config.yaml
n_layer: 14
d_model: 512
n_experts: 64
experts_per_token: 4
d_expert: 128
d_shared_expert: 0
activation: "swiglu"
moe_layers: [1, 3, 5, 7, 9, 11, 13]
router_score: "sigmoid"
normalize_top_k: true
routed_scale: 2.0
balance_loss: 0.0126
balance_bias: false
init_std_router: 0.0171
lr_router: 0.000249
n_head: 4
n_kv_head: 4
head_dim: 128
vocab_size: 46242
norm: "rmsnorm"
norm_place: "pre"
norm_eps: 1e-05
positions: "rope"
rope_base: 3500.0
rope_fraction: 1.0
qk_norm: false
attn_scale: 0.0884
tie_embeddings: false
parallel_block: false
init: "uniform"
init_std_qkv: 0.0197
init_std_o: 0.0
init_std_up: 0.0197
init_std_down: 0.0
optimizer: "adam_variant"
lr: 0.000667
lr_mult_up: 1.39
beta1: 0.9
lr_head: 0.00578
grad_clip: 2.0
warmup_steps: 348
schedule: "wsd"
decay_fraction: 0.71
decay_shape: "pow"
final_lr_fraction: 0.05
batch_tokens: [65536, 131072, 262144]
seq_len: 512
doc_mask: false
train_tokens: 651400000
steps: 4765
dataset: "wikipedia_en"
Below are experts of layer 3 (counted from 0) of a mixture-of-experts language model. Rows are named router (the router's row for the expert), gate (a neuron's input weights, with its number), up (a neuron's input weights, with its number), down (a neuron's output weights, with its number) and show model dimensions 256-383. Each number is 500 + 40 x the weight over its row's rms, rounded and kept within 0 to 999. Numbers have three digits each.
After each expert's rows: a language model's description of what the expert responds to; "comes before" lists some tokens at least twice as common just after its tokens as in all text. This comes from a sample of Wikipedia text that the model never trained on. Tokens count by the router's weight.

# expert 11
router:503570484520485455500516559460563522499545491509490537476520497586458484459553497442495525501513535466518414480447541599532471490551484463473441477556477448456455515570488508501491457512472473472412495441527430506437469499507495486482477491471457484516495492490597503512525509475530481531475465486524512517528515509579510508480458483499444469492403526480428545406548478482525463465511
gate17:485456469444651506480521535549551497451513544537493470450564464517519473586448490513463483476576481459498567549495511518505582508560543509549445507560491476485515487546447478505466495480486465510469582543562475508570537477547545507516490506500503484502499488442523534485535452449489422467506502526488468444509518551576517492530510517469500356482424468546481517513453515501569451456488
up17:536469508487556526484441494543476496584499532516439583472586466513544482483559483600515532412525537528475503534514491550496500519453529496521542493494483532569486497451493490495468490497480524526537526479499515492503536481470546534522503529520442440534578524491574459512543469495509483487547487536455527438475487472475570449538490550560511433474452473500452473564509524455468456451481
down17:492524538409471566546449491386479579512527501483524557508432466550504439423521511415508471578462554439626399508471584539491457541486495517519491460462512518452441513504474435463490507439501476531485497434519576505526447612419495485485487543476489463531599464525504504495540507476561539545457489474519550536521503509511477552531512527517426511487519464540447558474443546549514506465508
It responds to: Verbs and participles. Verb forms and participle endings after to, was, is or also, such as used, based, enshrined, received, working.
comes before: " the", " to", " by", " in", " a", " as"

# expert 39
router:485490494531459521516495514531487514529454435472524523506483399526568481469559479474560502455521594530499513510496438483508510456516403540471554527529483455590481487529404505453518485527500529553503534508548418566512568497453438576546459518483515495502515438533594480520540481435499489541536454509454533479462497426416520490485480493520507445426404508492510473562479472510481511558495
gate0:541430511502438475451517569476500623531534468506535512543498493487528508540626543462520559553412500467502532547539470524480448447498466451539502466441455497478478515481443465547557605498467537479535447487520491479494498516515470516473522595464454463516436509505491530525539549464461493613529516581521498514472561449510461416520484467439582537550464591488500468490462471580541594470483
up0:469522565445577523510468553530447485494502545553456525501489515501521570584493501518535480530506468506545532560513585460517499427451482517529525465616569480494516531443477466489492495577552542506498530545483486440551533512478574500497431458531455535505547496479564513479545490415474512549530503555513476472531490546526503513525465500479525496385477472559540490474546534499476508546424
down0:499571496473504491528452552520537459533545448495497467452560519516443517516411518481527495521549450437494482498456469533517518461475474411542501563477486499561508460470533526561453511424520525517521497460425559584488425551490432453554450507508551477480502417479458447457518508427462507512524562394417503489535500508491457492557512470507533526536460538548600518478517523498510453520527
It responds to: Numbers and months. Digits and numbers in tables, years, scores and measurements, such as the 4 in 2003–2004 or 12, 847, plus month names before dates.
comes before: " |", "4", "1", "3", "7", "5"

# expert 7
router:501536501429453553497539531478590562576540524515494472564499499426521412494500533463553550486516578546519465557508509508545474453514430484491522458528461464457477537541524490485413440483502425554406532507533494541462408469529488511476446526530448484536500492495534479554543512558509561492474427466536518512530485502554501492482493509500474539529421468508538536469541491532536539526514
gate17:499564488430544540547506447506501475530429558460412445524490479475486491519464492617569481499490486457465512494466429538500523542580490426542469511511534475621573547552471515472521532416510490530472482503480471457499532473429462539524563440477493527568448486514430509493515497588474495499506424512530505491501453548498482435550522535455536424460470494490554587489518478494613518541496
up17:532502541494514494457457457479443512443492390518465497443478498573471505514413439573562513458536480439495486491499494516518511462504472437569449467455513508471533497422501461539485593560511520468463571488475560568546463542500440512463491472483453499493470459520446454454499458493460419441512590490535493487536526541497488522513401516544557550418471500496467500511506467452496518516430
down17:511478474518433489526495511487537502566474482446596456467481513542519566594479501562457442546481542485534523516462555462458564586515536442431483501462452485576470449496549413551475447543497563426418515502513570524539486496570490500490513498496428516504481440479487506507491534539502521505532492533495519533518502526536515423527445441484540434516400483505472430550438515529457548462533
It responds to: Past verbs and prepositions. Biography past-tense verbs like won, played, signed, and the preposition that follows a verb or noun: finalist for, divided into, commander-in-chief of.
comes before: " the", " a", " by", " his", " an", " on"

# expert 54
router:507439496603553512501454442439425556489450454487508459570527523410471519512562555561549526535562546509525554481551538487513502519423549450493544469489517468461459472450458561464495515511479445477476485514512514455475459529491486474584476555473525416445523527539489472481476493452510544492526540441557497521458540549451547508467554507547528547411602514520510456469457498495509541472428
gate0:469562476507511451523478509530523518521500562434457478485498521520486398543513466507512431429490410514509490478524521409520508569563513515434466535419393519524505506436543474540456556417542577417544449483499538469512573507534476436456507514526488512481564506521472438554574434457559480507479576516497511512487446460544473547530499570532479507484433486506544485502575522479488508504507
up0:519479456456557505507463522523548543507473488511483461497517480548512498504483435545474521593556564533513523527499476464499507511461517607460517488511568610568533528523475506501515524491528478508494530516465449524509513481527536528450486506587467486496596444547456546508487493503437465522419535458544502567485599464469478527509541516488562431440444498445504483517541502464441529532440
down0:529472551538504436522522548502509474482490584449500489558576533500573515488467443564485379469493467442482414472470450464501521453526557464465392502512468505500543574468542517540443510451571460535488533468458489481475555462448496498530570552549447459466499473496454501475596510458543528456520515546464466466434452495413499472583487454523524475480468491494470472520518547493514556482463
It responds to: The preposition in. Mainly "in" (also on, at, In) after verbs or nouns, introducing places and dates: "made in", "ended on".
comes before: " the", "|", " a", " been", " September", " this"

# expert 25
router:385478535580434574470491477496538499514556472552477452551476513506513448481503526548466498496499537498478503520447462528490547579528535564505519500483487474492518483456407505449515506484529494478540553487500483544506487486434522412561459476515459490490526503513537515531450450480524519403552480505479524516481545471490459476457542503518524486554498484455494425499501491487537434538462
gate0:553530493512478560476528521514485456487480514482433498476453527497505568515512528461464496559556514523571428441453551458468468464500499522523473534550536496516479481544524459492505471535529479478472518478559525475522501499467515545440491451474419558538544534482514595467555495504514527553502449458543437489524486528482449480448487513405441466475456495501499549529575533446488521558524
up0:493511461447510493568467502486520477493511540533520476472480495569499488516492495562531527561539550540502515533412491433556520501447420472515513472527566458534468497528424467533542470554434538510481478464522512455524455517529525548531432517524490475522472539526518508566486479478511476529529522494541530533595498531499448509480518467508466480470533463465486503493479483450537410462480
down0:468476441519453552450520528533466468583514503455520482462536462522481520521501473561421513523565486484661524507434480434534435493435472446492439459590490475490411467485449355517499528492546440479560467402507512556552490526465434490471474445466525541504500542464449492473486547459498502520424482492528548500536527519491464430462449521534570521528586508555477456484480495489542489551431
It responds to: Numbers and heading markers. Numerals in tables, dates, scores and coordinates (116, 6–0, .78), closing === of section headings like Group 2, and article an.
comes before: " |", " /", " m", "°", " medal", "00"

# expert 30
router:505493525516486510453530478531490477522489568450571531535538414545482313512463527501481428529478520481450494495460496444571540516492491489500505549530508511458481471470449525511563428461495508512542509476482425494511477482476480463538466537519419502556474506458528453518418418495489515519572471505482508482539572370442538477495417477515523548517480537459538444470439471508564492510441
gate2:492534474523532488521434457499481538531504466524581446517540537547508538568563467469489523525503479554533430539551494455477496504524534435522501459559515433495547488550553428506509503551543529553555519487485487534505452524473383525509496516524459524514497468482510583523475546520484501525468419562508548511478508546499496503419471475424491436516452538548494507451523621471533536582464
up2:426572509494532465553536497515536495523460586551458553571510503442505456495508521533526498476458447490510515462548464491537518453409478536416565503525518552483465479471480587481476504450479488433455485498534403457462495421468535503490435437567495529426506564560511443391485474515514478482438533527549525509514468525454538448519477540512524547422490468441488496523484545424444519522539
down2:535522540485476522471504467445479535521510438511588501518470577480586492460584483444470511619536521516544475540453484469535503457512486485474474502458477477487442502425545493479423465461428466515465559444566550501497446478532500525479473501471510495523462580485501527555515512546450506473514491459521503500471436562474588509514542486458487534472502499525422476585491519483489506513493
It responds to: Counts and small numbers. Spelled-out and numeric quantities starting a word, often in sports tables and score lists: five, two, 10, 29.
comes before: " |", " years", " August", " May", " January", " /"

# expert 1
router:478491506535568487517506550533467542468453491470499476506398491513537408505515530460545529499538578553499530494458473564463530500485510481529577476423518472478494468552538514462495438491555493593445533491472523532463436496466460536527529553451491490493512511499566504482515442467540492585556504489462481546503513462461462487519487449533531545511519512415563518539459508532470528492499
gate0:452544563456438508493566508494497519527517554500510532477492573543499490512599564496434497509474527518502501496512512475527541507384505483491509512531510490510532530497544444567566556428505537588447526498486471556513438456594506501433444525487506557495572503544512487537491534503538504524519521496534484518534488571532456579497576519488536549445500517467490515426465508510520510531490
up0:532524504568467545514489451499563443547496421481447517510428507496483451443445457538471482560549512511514455466513486452491493527512572509430442561465460480520514437535405568475533447475444478576533478511548533590487486532445510505522494436514534505474498479486433515373462508513516488407488527498469534489512507526525493500502457455530523549497533506499549493536470529579463500458499
down0:490452491514477527388505553495491475547527514549523442467490508489504560471480468540494505499498481548536556481467478603541506556497521489502514482451449495467525568560535477525517518484501420515462553530420441554509508539501526484498525505479420438467458478502506463481443434484472471545448501482490412579501499444391540500507538503468442448482445521465548455479513443561508477512479
It responds to: Table dates and credits. Month names and blank cells in table rows, such as March 26, 2021, plus cast-list "as" and prepositions on, in, by.
comes before: " |", " well", " (aged", " (age", "),", " –"

# expert 20
router:463518483559457483518464458508475499471480597523469484533485531483546601487564477553548541525489486550496531504518435499508419522522572533475540509473552508492555524540550581438541596526464491542504426491444474498515414538539540483446541493469522466578470531491455516476468463446490506527478440424430503517556474528433526496508547468554449521491555533465536445475509500468543564484455
gate8:552492468508489461451481422468487543505491514491555479523519454465504506532520473509450520516429483486460491468426522546537502475500398564532477433453454470487460492560473532509533461473531471516486517481500516430462493520560544451521583447499522502497533492584506517537474477521442524526515493450481523429421452448531500511546484437445508499519385436495445541481487475488572593441520
up8:433500486494513547514469530492524507476483450558490499465508493532447493477448489469564488463524557461513484477570472467480467573500529451454510515492527543558488516440527463493476521542523523481490515502494450595478500502422459469476403551460498483531505537449471498466484548486538476470431522544565494517564526557508520491422521532572487487491593520546490472534532512474438453562537
down8:525518497448507453589470536425501442516519481579486528516460547487450443470502521561512500492466535489554419475484507494534488562486475436547449505534464539494579496507547483553491431497530482540472492477478471486389551473527432547555472521460480531523507544540477544524481450585478461499542454537581455458523531497577513465478494462507491515508506510571470505467502460497512518541490
It responds to: Sentence-final periods. Periods and period-bearing word ends closing a sentence or abbreviation, like abroad., ")." and U.S., plus some line breaks and heading marks.
comes before: "\n", "-", " The", " In", " He", " It"

# expert 52
router:490448513514411473497498490463469551462511503475570537451528464511455508475435525477466543454543552495541538521522529466449498444498494464483541519551455475419460499500409493596538424511443522503450483523502514509546482505447517482520459539555508413464505458439493537489520557474495521496515431519562468496482479453502547515446564434485512510534474449495569502467450528543489544490504
gate0:564482470532490540502435510521406476492585474566492547538473465556512487476497464424493504442546466442503464488510472546513480441448414470524511528536468517587548528528532481510416541524463493644432505511485535481489526559526502440530451490565507487585512494438426500526496549451488513567485521484486438527542436529627466588526460432467458551455473500513471463519520475514546459493470
up0:551482494488459514512428462536552473473485509542455537471524495487447545537500458513520464528482467496532439489542542516494491482466512506516525452580540510429505536565424463505538425486576541527420505459512559470449491564450527511525582486531483570503510474544502418516516546519457504554528481564529488468479451505444510454428458556436534509416475489490612562572545500425488527532535
down0:490474521539529492473482450496444461443537496531531437494516493520474510503509519549429542571507521519538478461495453493494514449505516480514521467488521449505421469512440496510472554437459506539392510476507528478449487524487417470431517470463588456470520483500509482402572571498489476475556476523559466518599513404480517468509491511534487537479458466474460489558437448433516553492486
It responds to: Prepositions, especially of. The word of and other prepositions in, on, from, between, among joining nouns, as in List of, Family of, 35% of whom.
comes before: " the", " a", " his", " their", " its", " these"

# expert 42
router:474526520500444510554459461430484533469497492536501500557531454530497521487512499542482491431512463516551535489523448541533470529502513472428564550589495475469514483433619485460466510514576479512484499485470531477411441469550501569506523584506421521528487518458525496429486432480451496457451506509606473479472533555478539477471547579476499473499476514497563479557538509458474559522517
gate2:485526463456478520490545492480538471575513501460492534526564477478496471521446500485489482587505489464488485467444578447516506478434604447502490509482524490485508531508480528510455416530443445558456471474558510509511463429457488484445579467532480515537479534520541574493423425501451494491486483493471440466521445518451512503533488553491488519497518508442516457461561497522450551443485
up2:454449446406517537472493549407530470511472615508573471458498450535495424490493457580489516502565500519523529439454504451501494434474487471543513504513441477473460520533499448530521497448476477499476455564552485440500527529535452520510486541476502476458565499557505520496490430469498455526486574489463541494492474551501527517494444493494512500475478479491431456517520526544517525470514
down2:469478455541477575474494474514506504481503476556568546527461558451515473517554457528527522508490505534577545505544461501464538392410483440457560461481544461467498437523544452511500529517505500545499499559548446500486528519541526578524509504536470525522546525460502511457504487446519472459512460516539508525534541543423468508455475501506507428445440507454491482560495512461490589543477
It responds to: Closing brackets and punctuation. Closing parentheses, semicolons, colons, quotes and dashes, especially ")" after a parenthetical name or unit, like "(Lyra)" or "in)".
comes before: "\n", " |", " is", " A;", " The", " –"